config = dict(
    n_experts=16,
    router_noise=0.3,
    router_cosine_scale=10.0,
    router_bias=True,
    rope_fraction=0.75,
    tie_word_embeddings=False,
    parallel_block=False,
    init_std_down=0.00497,
    learning_rate=0.000653,
    beta1=0.9,
    final_lr_fraction=0.0,
    batch_tokens=65536,
    max_seq_len=1024,
    train_tokens=1078000000,
)
Below are experts of layer 9 (counted from 0) of a mixture-of-experts language model. Rows are named router (the router's row for the expert), up (a neuron's input weights, with its number), down (a neuron's output weights, with its number) and show model dimensions 576-639. Each number is 500 + 50 x the weight over its row's rms, rounded and kept within 0 to 999. Numbers have three digits each.
After each expert's rows: a language model's description of what the expert responds to; "gets" lists some tokens that make up at least twice as much of what it gets as of all text. This comes from a sample of Wikipedia text that the model never trained on. Tokens count by the router's weight.

# expert 13
router:475547492467475516541448522431514479447452503478467590492460484490515537555431454410487411569434544467496544487517478561451532528527485549537484519565527447569497526449418544419515504457425447
up0:425537418484537452564535419516477448468532436453453455552474477536475548488438504541538457494537596495490539547539513494524440428477404440424434558457508491449519515489536498455524509563443452
down0:426499441508503519478510535542572465457576435509435558534543487556432638535482454543448567535573508518481382463499626482525526502400518525535474398420444515427488445442487461460521452433497520
up1:499543465473448645484632405504553472559479480603572433530467571494465418458573504538525495486483435461441560511587546456473556475511458470504491457504542508597486529483429396457596492506555572
down1:550527424459486443548574509481456523530464441490505475447417523445431516571486528469438481443516661442506545347462495574575500489447587569554592582534534551557485505488481506518496498528520514
up2:493544518442506439425543357615529445444553476568493491546649520444468512480526527504585499559523473505482461500580467471425584564607594471553523502502511515509470506467571498474520519455572598
down2:483518574498530492455472478574473365430541540531459425466577479497457422441497528571552442564374468568542527545514453472430534528488460498588480441546549463472479449496524551519435440582491503
up3:505613447499484459584434459426561521424446476502575569557510484445511418467490479644462528385414527499531526547475495496466514483489469547455512467495494562462440505563593593526594569488507465
down3:470395530600424425484462531500522561517541530466454461493456473454506519505473510508337526524464417447497513542487496512504512419511505507498500493512473449550456482431510484434486520540438492
up4:490544534509508469498466483469456588535488575459455610479513381461525445457487481448496495506551476569600481586522468442468490570526522495446533472498461466460510465490505532467518535521594528
down4:382507457454506451519530532406495456574517509532561493568460468520424514518392510439511486509493486417586487540531484560597460477460422500430484527475479461540489538565436469511510428483559520
up5:487485591523448532530470493453475579501567506510493500479538471451537483479429454552491520505465462488557470541526457471510521587477505473529453450428532541433478505422506448515510505473489466
down5:512565485575426580494510479414465502509511460488596482501544550461502604532614417555536492487459490518445373538536502451451494522503569487563397533521464474500524506475455523467531502521532468
up6:509498488478483523536622529464519457521502497473576512531528356468473387435531446570483472440472452467536498556568601471559583451506440370493552553551597522508441486517506356492504604505456557
down6:434466500538464558399573438514564509447472505441534540509621582444436431551461524526501578482476484492489552454514512500488441491527500469462422477516516481428405492482426592480511595443524522
up7:507494477538468457575544515465443513529547465537568450471552408402497580518507513499478489473462515429454534556506473431436495565542579467452500511457544411381519539570511494409476408478525558
down7:505536477521496563469534480430527483497468571516487513468465481547463522530572499467513508554459524463478424429568473469500510479486482560527530443458462472606519486486562490433555499543528525
What it handles: Standalone numbers and digit groups in tables, vote counts, percentages and dates, such as 1, 10, 14,138, 57, 24.
gets: "1", "2", "3", "4", "0", "5"

# expert 4
router:505498510532556497510445434511427429421546533526454443480527475531578538543494543545494536602517491441485496475546531500495363422451489441565517465524540524512508569488557530441471505468501501
up0:425467507486377493489377517549475487506515382540487534580557390492454543492551418495465453553396583442423559502445527437493543513570487464468387436495537436532482476499466485520479469506519590
down0:515515497490500481464435503497522526619442486512425493512526543538536501481528539496439509500430514498446626537369625512533471516445514543463446541555481559551469480519440503493481549495428468
up1:465506472555507411531419415455468429486386430470379469498611556502451408492519439510583583498474527506493538428494561410505461534528516536523408508498558620494493531506500507459516524500530503
down1:472455498538467460439531452570471508447539518474576528485517584550590495565546509525467527391486494490490615429483431452472589466455471444485488502590464486500458556517555402472470495521504543
up2:484402445558446493480525539455439485485512488558437584530549528537569475550479574472485444458516530494530493509472427509530446608527488497522490536414471420546500483490534501457570499496560427
down2:525467454515509468429534553472489460495477415513594519484488500459453384521407559570496441512505531552521456543427571490509514576497495575459460509540414491488536507532514507514558521500506421
up3:475450554553508509567494466433580500526561483580586473531548466463456534452482517442480594533550420405516521488493498504565477552529486457551505552523454476502451506490506517432499479508518396
down3:589449487499495534522503444509572534469544474507459431552617553561463510468496555452448538414518386515499451513571506496489503500516570569470503413477482468492319416424399561536454539518431479
up4:530590491554531422492458468510471527515493426411512463490526377496494497505349573452493543525489528460582554593591506529489545528478441453523471533472563537528469520444530498438438442530511483
down4:444509524486594515490522536533511490477481506525514497472518501455466538470415443543502430427449556582593521545499449479560515468514534410552561514463478511506513589527576420465490503581495504
up5:507471465447552523512455498485634484554565471582503552475525414527514470579405506552474543459514450402536544482522441594560433532551500568528527534462598566527437436427499467485420532445494403
down5:603495472425476509468510502465553499574486521426523519592453491530554481502479505523433465440472516449513514472452508512513584554498508655393464591554526604442494498548463496483483424464501481
up6:478582535492536527604414467514460563487459553551444486537469423573492486553325537444530507498468460571475511531543545422508467478527526519475500496436588469486462537516482521523534584601616529
down6:505523507501565537472400493485501435511490563597507578485427470439469519493469421452440578423410445532518411516495562488540631478490408430455488511528504493444494522490477446548505539464528528
up7:564457531541471472517535478524481511533404403569450507445537457508435424540384481410491505434545522387503497525390462472548478503601442512416547544505561407537581512511584578463523429542468511
down7:686486497526497529597521461561463511568430539495509429533525536460480542545637566498512476530451444518522438471420583541432490401502513589444593519465562498592550465451450563527488401473513482
What it handles: Quantity and degree words before numbers or phrases, such as over, just, around, than, and the copulas was and be.
gets: " was", " over", " of", " be", " about", " to"

# expert 5
router:441504540474527619545513454617495456530539536481504416420501464492517452486491480497478446485535548461532531575540488490542492465615534438504479393498451505531433490421510472509536416447574538
up0:422593566504478484503537475461429523520497533452446602423554485451542467521518574482468540459535536510519460561485537467425432600603465482477474498503458484507463503501472409486568483516508520
down0:480525506550542517494501506442512537441468498514525537554479516497488484531490489505501509459559473529556445521422527464528468463539468440511495482492513546358536472546520479482430502499510525
up1:470612460416516601589492513464509478517526408504479482527496491496477474606480568504504487499467488453543495497497469455523502483561391483459452528410535512548561602449493478524542420517479420
down1:486469529534544453475512463649559517440501581450486473476494480452458514470456444503567579535514497500557481558520505400515534486523455459463490475580552479434487529532571536522470558515501534
up2:523527489480425522513521481515511547497469359436443587453512507469416534448484468445620554378489544455504511557456451567597449530491415458437446420532428528532506506487568481452505565484599606
down2:526397478491523562452440538573520510436563498535529454593507449428482522494473430436510430563444467493561392496518571469529512457391528461483561496473530411626525378499526596461473519600466540
up3:331477466521490608418558453523637491564513534543473454433537535596476449469489449521566463491436490510590573592414478443601585434444487370517449535465531502516493453516503350541520479495562571
down3:439426391492464474415452523564535512524468451559479598464369411493489474523500473441467518531512532524495484404533554522527467536439562520347385513388401577493483456472526477472486512574497544
up4:521582648525522479526423501566556519520482489525472552547612573567523446471497544454540533531541555459505556455508482433533526496482441583514451459489430431567483571546456419557430484507481408
down4:573559543492511429495493456529502557495502583505488528478620497447529457569430456558542432446466492591500461453536498523572500488487462496546491413448452502487450454497501514464459577432487537
up5:515597471511408524469441486437557514471558557547517538576651371538507449425471481415544511418466457517470533505524517525493466522616558484460495461477474558493435457531517468566472515425469438
down5:526449467602573474492571451472544522507481596459497532443504454536503499532492462422481529502482571478454479556480519536413411521452468530507546539501441527547492581427479558438476519480592528
up6:584559465397474582406477531488565515538417477484497542567621445424467440542492586547577542427515528470411459516514526542485566605536516530466504507456542521497534518550533431466538521529616486
down6:490562496498531472511510501468522505498563441469408501488434456436501444566451482434552488450540453524457377526506504511537500526540515478585569472495533571462506516453562451594502437508400450
up7:498544566443461510560387546476504519509557477427473530516510495485477481570535481503513531404565562544505512448426568412602463506554435453474516489479575454536481396480471487480470485487549467
down7:457560472529434515462468405509459483525444524465583596500560394533576545519434487496489475451459492495617463535509506600514460513490500479463496536454528539484504460401440559464516476541470478
What it handles: Measurement units and time nouns after numbers, plus table pipes and separators in stats tables: km, days, years, kg, |.
gets: " |", ";", "–", " years", "%", " km"

# expert 12
router:559507539491493468498482545486530470493463536515577458555471579450512377484496573426537480518417441544453550501480404570544427503514471578381543576423465549575563456539593522493489439401439493
up0:506474570500521451492469540541483548538461589606466582521580468379385594435463512439539575543465555492466517527426422541542625539440527436443447468564533461526583495409546433500420520462517418
down0:497473471588559429557438495471407503506546491517552521471468609470501457498455475562501482477474477518536453474531482515545569536537423547452499484499434439521403515517444547486483526521465465
up1:481437560506453520412412482385496492586479496580532602521478485527558416481471587537467451542412465578442534462487477431495464501522425476485498461555498608531421507489426487373570478612496510
down1:484543545489489535527474549465440440604524427475479485567561552462527541631620505504447474438536528506475536523473413531584463490627428569551497444594502405565529487519495440456536526532439510
up2:556497518441456393504418510500464493424549497512463528478465500497517474476569435452450607520449566557490465442586445454483557516471507450509481479444647581531476479422452481444531549534479439
down2:497373579497519487491446445490484456548479504492465529486479478615517465570531495529451520508524494450522456520457578453520510544522501463496433532509470473472553424555462569494450498502494507
up3:475580477461497611566493488506495454430497478486423487559549548512514516378503535404556509462506422461480535535406534478599555449458474470494500524449460497452585534517526401607558546479398532
down3:530406496529482443500519488563571549469539393526513453560488492559416529452503469492505472601462528551540490493530501474537488607527516449509444451390479444522508484494549653451430508438462490
up4:527575557458525523462430525513478557436435491395487470499560548415477499521475574497568506503527449484467532393528525493498426528523502556430560541583464482503461451583450415557531537521556541
down4:467500525415528517524428416558466381461490490510522444562530502535522625511407523603478557450486562547391507477552523476522624512521463594539539517409520552481537424453428512403425471578457447
up5:505507587442535461472504536549472572575513546492464554525513542482536477502523536514453575489459537567472580584544539506492546528579522472448506522438493485493472478486422546470431521456483540
down5:531529481475607502417591508570505464447515540545549498528445612476435431512473479512462505633561495493493401488490554396500572464516620519498454486560479462522528540508485561558517460574517557
up6:580529573456456509473515539574456496476525447428418474527451412481496453466492637518542477488461545530504555524584482534511566490497389520554552412432553520436513439375522452456461461613498555
down6:528356488534489496487573497488511515476506464464443460402473484499411508533459547558451484443494553442522500553501516550545515508508566501532484495529470437469552529405502583505441525609541587
up7:516479493436590521561459511386484557527479546614484492531452489484468479542550570538521592438461550520501546490517506518487457443424541529448509484472553462491477476440523510559531404514578547
down7:486492522439483401517493536480550436543487492530493528457475532532428459482451471576534494502474573522423587456557506544530416520412443536629499468499565562493468591537499537460510517497540487
What it handles: Possessive words his, her, their, 's, own, and the place-name start New before York, Zealand or Jersey.
gets: " his", "'s", ".", " New", " her", " their"

# expert 11
router:457503514425517485375385417419599553542492484502526592519503414551533448499465599493430438487515496494543485496542538486492556572418478550509439541485463487526474529539432509557512503505475534
up0:521515508579404455485507429454578460436421514546533504526522465536460533524480529457515502501498532475531479498464416504457439495534464425408422518494510487471495498485501548392484450495491506
down0:574430507463450477506562495551502569489507455510522456426498613527434521502427580504509553455531486517474278534525487391563486489525449499491456493484531571479433441520487443457558542382500515
up1:475562521532390460437513422585546481504499442545504497509546390522570524433494562498527449495593526446511499499491447517580549446491459543505412530565465466461522448500570539476528475463517555
down1:501484517451584535598499505541516491409459445516584418592500496549594619499458477529542481472472535531567455530544580551577570496510574493494527451484550470519523437543495411428436588535488589
up2:506588554503512504507373463551544493514474482429595506495499542543538476527485558452470502473598493516447570533476433411478523498574526522447431496580437442473431518539411485424593450486442529
down2:444432442512531593475413544548531486465581647571479584462485442507483518509538479464467552646427477446527409524546414477421510446436460479487488545483501481544521494552589529407437555564490499
up3:523434537511612486566505562568525452532499515551472468536476462529481584505447494561461447415565493482555492490504395519587504470547575388541534425571556473577462515450596501483544430456513466
down3:554485478466398573542474503575473588558547505440528474509500525487522528534481584509481487440514503474428475389448599566521486503572527482487448520462617552602489443478481427471498553479515461
up4:560508466412466399411374604466590480550475438569461493422487449509552503562486558430526543474528542512461558480578513465504588505443508565492548560626461399480546534432544397476556524464429551
down4:532554522407498516511521454477530443501509486568509474518438542525477509518557483419426464506465494508614453521553528548565446571607499511532482532429530523505531486514457477493539521556448562
up5:502499429498469569527442529564474617564484510419554473517451494532467497463504487509510558479519466529498473457432496448565564413457511411493513461499556411480432518516464395482454520433459518
down5:565481543447501511452478451542518496583543542465522431473564581533518521588508520495400498511437443535494511442507425463590507475574531638531515545532510501465473523524428473482510512573521652
up6:496544543472511560451488552449515524568472484481496526558449399515488492554578491488499559531524496598392508511519512449442503491497460519498445408456534528439450426475417570483489505472500479
down6:465437552473443494515529406512463530588491422537479500476496471451396436476442480554480541547638446499421668504532504513510457438526394564549459472468460530478535555473582471528463581507554545
up7:415493544579529490454532547523583495529553389475531556523608405501430471509501550413525430496488550486392535488434480526553435553488500423532471579467451502495495573468517561486477452492488470
down7:578489545586633475507412520512520489407440505584525612547530477494529551529496519517503534475523541514495478488479502486586372425541587405580515517594522494552537465557605512547539509512481394
What it handles: First three digits of years, especially after dashes or parentheses in career spans, such as 201, 198, 199; also articles a, the.
gets: "201", "200", "202", "199", "198", " a"

# expert 0
router:544467547543448509481541503477485567678472488570522545466545506555464520482555475558531577619508421535512498446466516419445527493485524468605544493497548552561443563523487433477500517524436459
up0:579425482486397484416552507533547544519500446414505482455596555463488583402514544533568464476489540432460483539487534512522464458586522412531477502412525584556495514540457581490478565486529454
down0:406480438555440470478542482466459428585581517479541465425449555529479537509552468547563424476503524570492241445563585465492525514555503449540474477535452489483601508500412481462523515440459523
up1:501517464448583454476521455531526544410574427505467477451506507549486501504502508504478463478493505493502541561491559431542492536593516540524418525545454530435498627534428403501410523541598530
down1:468547570515556539404487400479501467438536398499521594505417462509589546543495527423504473364504525437476372417577483538490557383521489489430382604535539492604451516563542524505509485505476620
up2:520524562436450413437468389511556536543498600506421506526492521507492434446511560403448391510519537542448483462437384478527583509457575612472442444447594587516524504488483426537503559506507505
down2:473485548495495527457540441494502491557378418499487486448535390427604429476422465579513537501474508486508363618472470463468455454547625559435545520579542499451489600531416471600470464572468462
up3:455561506493424539465558456458582479530452449495461545503504454462490517509409470513530576540575496408507588475516533551513502399535495489556458559539606467495471447480491549515543500572464484
down3:530464522585513516479600498594468457440463426522470438517585528587463544553510555617481516517442516589501496441508483533447572501488408493493521559479360478578432547569494538473539488456480521
up4:482590425490525468530487506507560532568493532503488574621497448572459398489453584452501457443519486461481496531488548520504512464454454523479418456468498492480520480472571488453531567541562474
down4:473430459490525550434501351497484416448531468483488507462479568466490459493502518481449450471483525539537442460502490548464555541442555539389396508437568533572484503521426447540530551546374480
up5:534484496546464511361529453491435516459462481550466454469444447499535473475477489565465480514484511466474531484493549592547509475602520400514481465519505546484460469534523473485539499444530500
down5:441498457508442565517480514471468576530482515498552492529476440477530588507425508498414495425432548459547538439509493493512543442560501490478519415564396508446541448479425458535530462491584516
up6:417545443464443540602473501410485467426540518532564529574498569496445486476550556457547529416552454550547477514506527498498473555533448588514529496479613439492555459438557416465460449512426561
down6:429516524456555466540478520494551443489387510526474540531392374545530493519529503458522509587525522519506371481497445456488498465442499488622508454493521428572550456491418442443492555560523634
up7:473512566541450403356482509554502498515485536491513538472608539532461425458520565466444538438485441420525538549491514570490476620507535409441468560527505499437510586528459466561558412538502462
down7:426429523457481465527419518458501588546460518492523494495432503462517472473456538495499489503514459469504606473535438528521534503524437485504476522508474508478426561471461547465524468456494502
What it handles: Table pipes and row starts, plus words in film, music and award articles, such as Nominated, Best, Chart, Tomatoes.
gets: "|", " |", " in", " the", "-", " on"

# expert 7
router:483523435558510579452537457579453500549546507516481381524556546560565572513518435532616485492526410481536613533504524485480531502529541488526561426551495450332497535518492425518568551662477545
up0:467474507506504456446520522491510500566601453458436461567494563454568481424475487521487497434451491509461512522535456519493465582500450385488541508458554562509388436479480503394511539429496520
down0:492532484474485509568520527532478444463438449437560571513554487445478449483557576558493503544467433469483450537499568357524411468561458484523497429515472380572597490514505487518516518472453513
up1:495524507485451625466389540586536504502560520569552489465538459541478479558521504497520504563499497403466485477620520565438466591496495530497516497453477474529490457529508525481533527442531464
down1:433514436528504556490417597521563505471584489548496531545549542540453378488521504476487409543526531442529362517415512521522551370475512499534551426471497536516479580461490623536546525503533534
up2:561517541446505494456467560466538558487508567512609513517556405520467521445520561512414531469538513479519530467583570542473413515541525522459523469486536455517505437427459509490498487562496494
down2:555519564407547506500536485553480541478464497527539539520453421509585554552476553381415468528471488517522615457554520520542503491469396420474487499435506547410529472507569455455473567530602540
up3:480562538602452522468419433480562511541537467542515486502479418557443494473481428509455615506523500507547507498533509479543526506519516411534416472497505441517488536541552509474468497531485495
down3:553484557590437554424578527415508530448594513511507476590472516455474494560546489456503482586520508500492453496480449502542503537514518445512635463497577427428543464557575520544497461513472504
up4:412524515447371371519578418426519523537526496508430474598475449511506554551507442478414462536525500511452442546469491571572549549598539478565491583433459451436436488584542460488505521518416510
down4:502380594531561458493487527631630463415527571504446563522511500524463448487502432494511486498552493577468348520538458496469549557539587436458481564547489528558583445467451521580467486563435513
up5:491481458472465464525593401508455440525528509522507512441574498469473496529484469469404478403471492451374491462426479545528470469428549545439522547400442534494437575523557543463507492503514531
down5:540535591391456491558408387509484472549546489549556500599493414533524475426466446551470442504427592490517486378477536468509484619438479507542445409414481542547519514567369456432410575505492470
up6:527444541479387543505567448534524451514517479552383411560438507497518488419479526503559494475508455533470478474437436537537439515488506489470556454486536488491390573459581391481573469498508536
down6:568543408466472520470545512496507513534470439422454392431502475475555496537527485519482496510446590484433444405475498482481467428493550548492532562483516562408489544520536510488526530564510550
up7:419491517472515430531533395493541487468461435551562472559515543543557485444490460478575454451482532495446531491560507516463498424545450437485517584536533449431452455528483492461495530511430619
down7:505428512574541506586449550511526514474409560478570480507514489522492526518504477444457434461562534503530463466541507511476494456495458509459476490442458588506504555497529494512525451483498427
What it handles: Sports article structure: table pipes, list dashes, headers and words like League, football, team, Preceded, Succeeded in infoboxes.
gets: " |", "-", " League", " played", " football", "=="

# expert 8
router:501525455550452444528484539531490493346456512503496502536569419482419570529501487480450481454564436420568531497537420512547483544521479424444437447425600431515492475443513503490490514514572573
up0:567481490548493583491552584536459517469516536494518496445507557537500478447517472577551583545420514541605566485492410585482559425633579537620506545548469476442416539489500565483494622551509507
down0:456520526503456527528534584436465537438496386467426561479507520451574495505477463445349504562450490536435441561414519506428488453439420436543544509475512474494581433451527500436438544418496492
up1:502402499465367557520552498486427510523446497432495580459455516518525595484509556495538516479534470481464545332466532429480524442535353389384457551508551543539513610516544463494417605565555481
down1:565539551512457467588478411484446507468512379500559471532477459517541565500520521624533598497539520512574573551593552519548480505402458474562563494508533597505493497580504512492512499544393456
up2:548542467489494538518582513558505498566416564522461564489498547560472397538458468498441504428474524498511478530598421479503477580550524517471564415527470567510571626570561512495595421547447512
down2:509548500463607579471529508525519518488526434406499479490467562604491531510494431621502432534411459481526500428561448496572497432512523533560528471513464593492505470454500575517477546471514580
up3:427596488472525538539415630406484472485471426551569460519507428415381482407448568516537464435523433496447506400588495485489523411443498478509508544522468437470504517564530528469549523542514539
down3:526511537602456521456534534516536436501537572478555472548537472455511616432465611479468514513463469534487453562492512534478536595526579473550503491483487444441480535542506493470542502471496495
up4:517550434491505573603573515454529522571471520440569497543506570533440508450397528552497533461545547495461536386449550498469536407505471471572491462466440547446368562422525496453510524569519457
down4:467552390428454562493455429513513486408533495449478460485497505540497603514506513570474514495427460506412556545482432476545461488570384526389535523551489501495539532565453488467455450503505466
up5:454575524534556535480462555554476629506537471595576505560499514428500505470500658479568450488491450466538456476572438512551494507442554527516522558554519529511485588541416490397534615527530543
down5:596490552527399502656448572520493476516495439468526493446474571413568408539422498444541460440517532455470376533528456436488574473483429519462477445456522462570446446556535431452460604463539547
up6:397530583414508470531486501467601470584484463440414567466562500554533468468492559476492453458510534523488621536504517500500525492493482516548499514502518520541488552495522555469523480542558508
down6:505549463534459522451551494581555501488578573499515521506462493532437473527500527500505464573436508521512571527508550563510529493472493579576480450533499460494499491496514563487415446446492504
up7:524470628448489448466447453411519470487538451550518490528426528519529530405512438411535491466510562508479534505508501508488533588556394414501435517514524535495497608487516558459530386522459447
down7:417410465482497563441574424554481443499493499437482458619389564505454480505483526534462444577501466523583417537514357446559390450462464414537628504457556513525464514472538432574521543542519479
What it handles: Verbs and following prepositions in explanatory or legal prose, such as studied, caused, appear, can, and in or of after verbs.
gets: " in", " of", " to", " the", " are", " is"

# expert 6
router:548543539449497453403475628449555536389481481586519407527487510444509396435439509514517418462534534484577385519490451555524514505416504526511430521466557535511493445485488466445537480538523363
up0:528469482471513476584482489506529596513591514548487472521566428496411521435548494371480497367609535439533488395556491537444508561412491506462522484525459434477539531554522580494529509548493498
down0:517424559519496559513421513603526483473473464450499428550512424499551481453589547473560467486407524466460414544525583375427465430557489532506497514460426558551399502512469394530458526532459533
up1:543411540383570505532512505505437533463509502436451514574530513455495537395480493386529485447481523468524508452502451442520511470472534442436563528600632545548528539488550575508528439448502505
down1:537513494456470521503531532373604508530489510612528480382544558586482603484507524459494560414495438447529477515510404519531502468475424541468489548414497460488520413419518489582486526451504522
up2:506582482448501456449444484430522508570461566465429506447460453517482494429510516464449456502555446470547482528537503493502413456459444507477513489559504430491512630439506459454467529561473513
down2:521519499491616501553464471473517486618468475477514570477513407540477435480494531508428496564545494485575565427526457486560529612548429498500524526531494477477495564545552544459512424543478482
up3:495523509508570525494479455430476454448577427496505484484510471508547539435468522570538532488518494400525489542473465542532560451505519538464626509611539461439453476416563579484526487434462472
down3:570457476500475564512534390527507508421553441549483492474473571509514542647474416519438444370368480401522424482399497530571467529581432384465531518481504544545516492539430472531486498541563477
up4:540535569513541469495483425571508494526433570507459463419509508599455499493406531444479489534513590458466483497546516402565470498491518505541473456492527481501579502495546505453512446447510538
down4:500535505586525490482544567502518516509503552489533500405546452589479460491489591593457487514510526488489443444518586542431426464511555555474478533546543441563570542499559434527580552521521473
up5:503505605506489457500407422459486468401464452566475529475528449494450482428466575404470616515580525550449506440490565540649483466573548428440522516351492429469499536495517571464608458567478537
down5:460471408510467561470516546507403490515499489547482540489486451409458471534456491470435428515521473431485566441518579535498409517556571488487513585452530443558437550535426508461540446480522415
up6:567459446492459558444450550482500450520467477480540538489486433541528531491530553538482514497496509598497476529479557528483502491507417548497467396570472538434423472599414458477481521428500492
down6:481468483637538546463472572481565455511432444517464540634480519538470501447519510481519527495492532530477378482573538526488533504477510490499391463567502453472574468552454499450508525482538572
up7:562486602514515494468496542497385417542598634484501549516465510593513496427461537475548513438557412497521527448549516556489443464510463537456498518586559445548520539546490544479436611542536462
down7:498518530517461444504575533471488462474423546494542542519495505552478532498444406540483473473515488553460402505523455447509539473576543590523488494543557604451603467586459496495438520489548602
What it handles: Commas, and, or, &, but, while joining list items or clauses, as in "Sex, Drugs" and "Tapas & Beijos".
gets: ",", " and", " or", ";", " &", "),"

# expert 14
router:546403519493528476531416483596494615489481523433480483538581514425453579399470483443462524458502460513450540527459435493491503507432504488552492560579510453534534541487480526438391517451547524
up0:536432543458510453511509469469549503469614445503472503478424434589507489529445459486503432516508448582463543562530459517464469546554499569526503517594470426434468439467499461456474532531508499
down0:474486435421441488436512559444382513398505459479461462634539482485455548484407536418493537575515603446512457425526513535499529440475463432466518532535571444573506434451551468364465538501484386
up1:466516606445406544359480504538618565560588519444548482441542522462494502474552572539480513476460456491497527474427525509471469525474439479479542452483528554548481500477534460489549529448556498
down1:532506468509467477636480529507558463572434402529514536570467551576585517517504517534472514474490490503516422477542509450567606471489450522531505433507550444530518475444388420521457452547478553
up2:564529434481577462607535497518557500577488538460541508560445466522478499521426482611535481514535479517505527533493536587409544565611440512428557543514464529539512584610534460538491550441539555
down2:413410554530464431571479521585528546564518516504460448561581515609559462543528476503537446489567447447437491488520432469579553536402452518446454444380484450524492479486501534508501550537535486
up3:430465533472576457504449540509438529562468487544353548563514545554543550534521461506467569456431442402424504499508440580488471524486493547553405543517464391423506425538541549427503545524550469
down3:528462469439554469566480432449580529485422443494362453564513581471544424586497490475506555473497527464486440516510427512543571452483563411552545458569482514528539451489525391521557490488482604
up4:473506484547502573409494429524550544467512419447396549393480522513495478451510441414523535496495614587549526522590412531499517465536508514533519477490544494492509528527450417483536511538564488
down4:482439507436456567541559498534403532463562557440572567426508441531565562443577407520474506470508518414552653493594481471601498549493567516474436531563490467541400462426631473490520564459431521
up5:516557563439496509499453591480495640521556572520515537485509522537466535512472547517445479463508501493516442524524464458525560485474550525487470507511496523466508473493440460529489555521614493
down5:475499410463515425485367445507497595488503443469533442479640509515567483512405488494488535612467503480507478482518504511531487508422433477469506489608497552560544509428461451400536463484523535
up6:522539488463483454526534468416595519448473514462479421530517431469490570514466485453536468511424571503468504575475426460561477457487501516466461567386460595430503484515530447536541430410559516
down6:494456440505567474544429540440571538495506480413435547481475541444501474538511490509545548546475537515422348501525491533529512431587480430521524430470456572435525465450496468453450525556540481
up7:469471497510463435521581583493550488558516526556474537543607477470475488467468447516575457577560457500511515466460487537444574426485559514500518495514526558517531571538507528416489551473452496
down7:545487516465621498543520591546466590473501527505544510485538522447472573447481472496637564536510457594556347504443529441460546426501494505471488436499502488430464509521442483458429561527531612
What it handles: Last digit of years in birth–death dates, terms and citations, such as 193|3 and 201|7, plus born, died, century.
gets: "5", "0", "6", "8", "9", "3"

# expert 15
router:510411520464504598550461579512468616507496516533492498457532517427408532436496477611467606505509492541630544507463563541467465461431498598439490518577486437563469517448418467539502555517413530
up0:447552579493512513551463607565558532504503537478565472538490518554461473416539547565492523488452520534501545553536391423507454508528489509430517532472522531444430524513556456467466512537453596
down0:554540567454468474497456586475515551426493425522459447428560489378492538496531554434462519512511530419528348410499605478504489562563563524506576549500395496588522436626493409540467549487557508
up1:431522530548534492459429539601556513501417533570512426446523568608569527494446555423465539494472515506494536504528447437431500418497516514537449580608494446568402479537574428459411567521481482
down1:561484489555513530536516575493394446413482418399538447535474424509549555548517465488498493362441537514568479540440523466520522504450557443598479512480502568541566375662405519546541503421445448
up2:520489537430515468547545499454456512540512529555493487583482446478467501492465590609571515499431523491506576533470433430512494474478542474453381488550626407566561509460518542509559539465481532
down2:502501508576587541476447508483488487435491428455530459516460478467499451535449597486446541461499471519547429476491499491517410368478548471502511472619581563416494596458500484428541544445521502
up3:471552480527431467570426531525559492484544505485521486573533429538535521424499489482501474527493471424446456511553447569621552542484441468512402548460476529496448529556503542496478503599450485
down3:487461463491528555551433532575419447444467556488498534551489528443510517492410450462507466492508551459410448635424473479469480491513550464480467534487475528479507443560464550484442547499529433
up4:534497522479544533446364507461473500516501483495484460535482505554525442449451586469589466508516508592499512444492478523499449442539483542546567448503411494500495500494468534480532504601490488
down4:471546410499472552494598478521418471552440583479543516502457536548534542486557473453414428461455540472486525459495523440506552451452527546440488584478435535411552536467477499516540480510522513
up5:444512528571510500474473422364496390509633463552406599545523472453523551453512457516524502562565585425563533423491419558380506440568492579530539466558517486500566435557499421531551557473482590
down5:513504493554394449498618486459451434501432470559511563525452508461536540488450516540488532511445508549479602456498458512364522472509591496492617493526561453567550559529532448447542502538566491
up6:609527454504467477478455533543549488521556500384474480516483455459513484513533618494542446509471496440433568525482559425427561497470436485487444445441534572514540499416460447549437494527581566
down6:588409504422424495487524421495531474532493494537475403541447475524575527539536552502428437549469528401489401496430466445496531575459520599477502572537486506546510490389465439473508476466533490
up7:505527606506388509511627496401449449431496432456513492500487429528566498387451512542426485520468589474489526541522538450524461553505487488525577557429534543446478476495459492518416548493549463
down7:535494573577482494571531468462511523500480496470532483438543466488495477532529486519423449485558528485561462459517508508526471520425495545502452488497477551533657563515617497531469555426544494
What it handles: Subject pronouns It, This, There starting sentences, especially species stubs, plus closing parentheses and braces in formulas and lists.
gets: ")", " it", " It", "\"", " which", " that"